{
  "n_layer": 8,
  "d_model": 384,
  "n_experts": 16,
  "experts_per_token": 1,
  "d_expert": 816,
  "d_shared_expert": 0,
  "activation": "cubed_relu",
  "moe_layers": [0, 1, 2, 3, 4, 5, 6, 7],
  "router_score": "softmax",
  "normalize_top_k": false,
  "routed_scale": 5.05,
  "balance_loss": 0.000311,
  "balance_bias": true,
  "router_z_loss": 0.001,
  "init_std_router": 0.00848,
  "lr_router": 0.000324,
  "vocab_size": 4096,
  "norm": "rmsnorm",
  "norm_eps": 1e-05,
  "tie_embeddings": false,
  "optimizer": "adamw",
  "lr": 0.00118,
  "beta1": 0.9,
  "beta2": 0.99,
  "batch_tokens": [32768, 65536, 98304],
  "seq_len": 1024,
  "train_tokens": 464700000,
  "steps": 7162,
  "dataset": "wikipedia_en"
}
Below are experts of layer 2 (counted from 0) of a mixture-of-experts language model. Rows are named router (the router's row for the expert) and show model dimensions 192-255. Each number is 128 + 32 x the weight over its row's rms, rounded and kept within 0 to 255. Numbers have three digits each.
After each expert's rows: a language model's description of what the expert responds to. This comes from a sample of Wikipedia text that the model never trained on.

# expert 7
router:108117111132182145145203130082162100097096082146172166150168103096177128112106100144137101170114097081136188124194135126156191112082156104067100093084135165114134150079107128117083183087184073
Function words starting a noun phrase, mostly the, that, his, this, who, right after prepositions or commas.

# expert 2
router:107090127111164132150211116104150076116105095124166177180163113101153133117132109120121103153094114087136191120166128129144178116062152085054092070084138155126142151113129117111093138086173090
Word pieces following a capital B, C or Ch syllable in names and terms, such as Can-op-us, Cle-op-atra, Cat-hed-ral, Church.

# expert 6
router:127128113127186138137197111114143107107086081144164140147159098068158116124107132128166053141123127091102148115201147108127210108085171116066093096096138167105135134075087133118100196090166095
Line breaks, table pipes and heading starts in football and sports career infoboxes and squad tables, such as Notable, Format, loan.

# expert 11
router:120120121118181144128198145089144107104105094128147180143159090117160132109117116154143075177105096090115172102209132130154199113100154122085086054090130143107140154091111130119095173102147073
Line breaks, list dashes and pipe separators in tables, track listings and infobox lists, plus words like album, Location:, Notes.

# expert 15
router:112101116122179144153202139102161098102120093161171171148168101093144136111133123122156078154121117080125167111179128123131218098076166118050110050116141135094157145095124117126092178084162101
Pieces right after a capital initial in names, such as V-l-ahović, G-ary, L-ow-e, plus scores in tables and words like Mount, Born:.

# expert 13
router:116113107117168144139233131125162097119109098132189161162173107109148144102126102123150067172136116112128176101172155133127182107082182117083074069086128170126138144099086134121078194093164082
Countries, regions and place-name pieces, such as Urug-u-ay, Switz-er-land, United States, England, Australia, Brazil.

# expert 4
router:125116102128176176125169109104145110115096072154173177146161105067147125104097096147150061152120132102126177139151136108150195128051133125056117085076142135136136131084104129122115173088142087
Digits and units in measurements and statistics tables, such as sq mi, km^2, .496, plus pieces after m, n or v, like nam-ing.

# expert 9
router:130100106103178137141193123088163100117087094146166180129137120121142129129127118117159049149115125088141162124216156118134170089068178120071098085104107160121121159091117128124098170078174106
Word pieces just after prefixes like inter, re, corres, F, such as inter-p-reted, Re-cept-ion, plus stems like cons, exp, pres.

# expert 12
router:130123104119196145137187126102145099088075074141197163133145121085155138112099107144132065178104119115140195106193143091125209122060153108088075125067138171125149140088119136129072184097179082
Inner Latinate syllables like -um-, -om-, -im-, -ip- in terms and taxon names, plus colons ending infobox labels such as Source:, coordinates:.

# expert 0
router:131139132129211182139202134080144090083125070143185203137158112124167145109106099123172032168143113083126173141172166103134173125080148114105097078105120161112148158100124120124092186055143095
Inner pieces of Latinate words after prefixes like dis-, ex-, cont-, in argumentative prose, such as suff-ic-ient, prox-im-ity, adj-ac-ent.

# expert 14
router:121101138118178140136211114124143120114095088127177162170132106102186110125121108133148070153133113078122198112221142119128161105079162091089105061102127145111133119092087130131094162079182079
Word endings completing a stem, such as weight-ed, Whe-els, so-on-er, and biographical words like was, married, served, wife, John.

# expert 8
router:128117106142178171125197112079151077110127105134198201130159126098178148097102083133155057173108116110103173122174158116136175138071171121062108086093120139114149184086130125128134159054148086
Middle syllables in technical or medical nouns after p or f, such as pap-ul-es, palp-able, fus-el-age, Var-ian-ts, plus of, and, in.

# expert 10
router:111124100117195137132203120111121090097097096120177169153148068088190116135124108115166086149132111097106152144187132146156218117055158106082087047099144149116149154088114098127120167078154105
Row labels and cells in election results, medal and climate tables, such as Seats won, Invalid votes, bronze, Average relative humidity.

# expert 5
router:134092135109175166152197103098138080122136102148148183137165108091169137107109102148154054158146109077128201162174150133135165146085147116067109048102129153135161152111099105129142193068142079
Second pieces of ordinary words after a short first piece, such as sl-ug, k-in-ase, s-our, plus nouns like single, song, track.

# expert 1
router:101140095136135145144183129110155078104116072113194179154177112082171124081095095123140096125107110099113184106190141116143184104041153100074063038105122153096144143093144121127093179109155077
Word pieces inside proper names and table cells, often foreign names, cities and abbreviations, such as Santi-ag-o, Tiot-é, LG-B-TQ, GD.

# expert 3
router:142115127114176146177188132093161082122111084145184181149164110092161158091117116110146107126122127113110168141185158133110170093092176100112125060087139172104155162064139132112124193053148080
Pieces of personal first names and surnames and of place names, often after a first-name token, such as El-aine, Ram-os, Frankf-urt.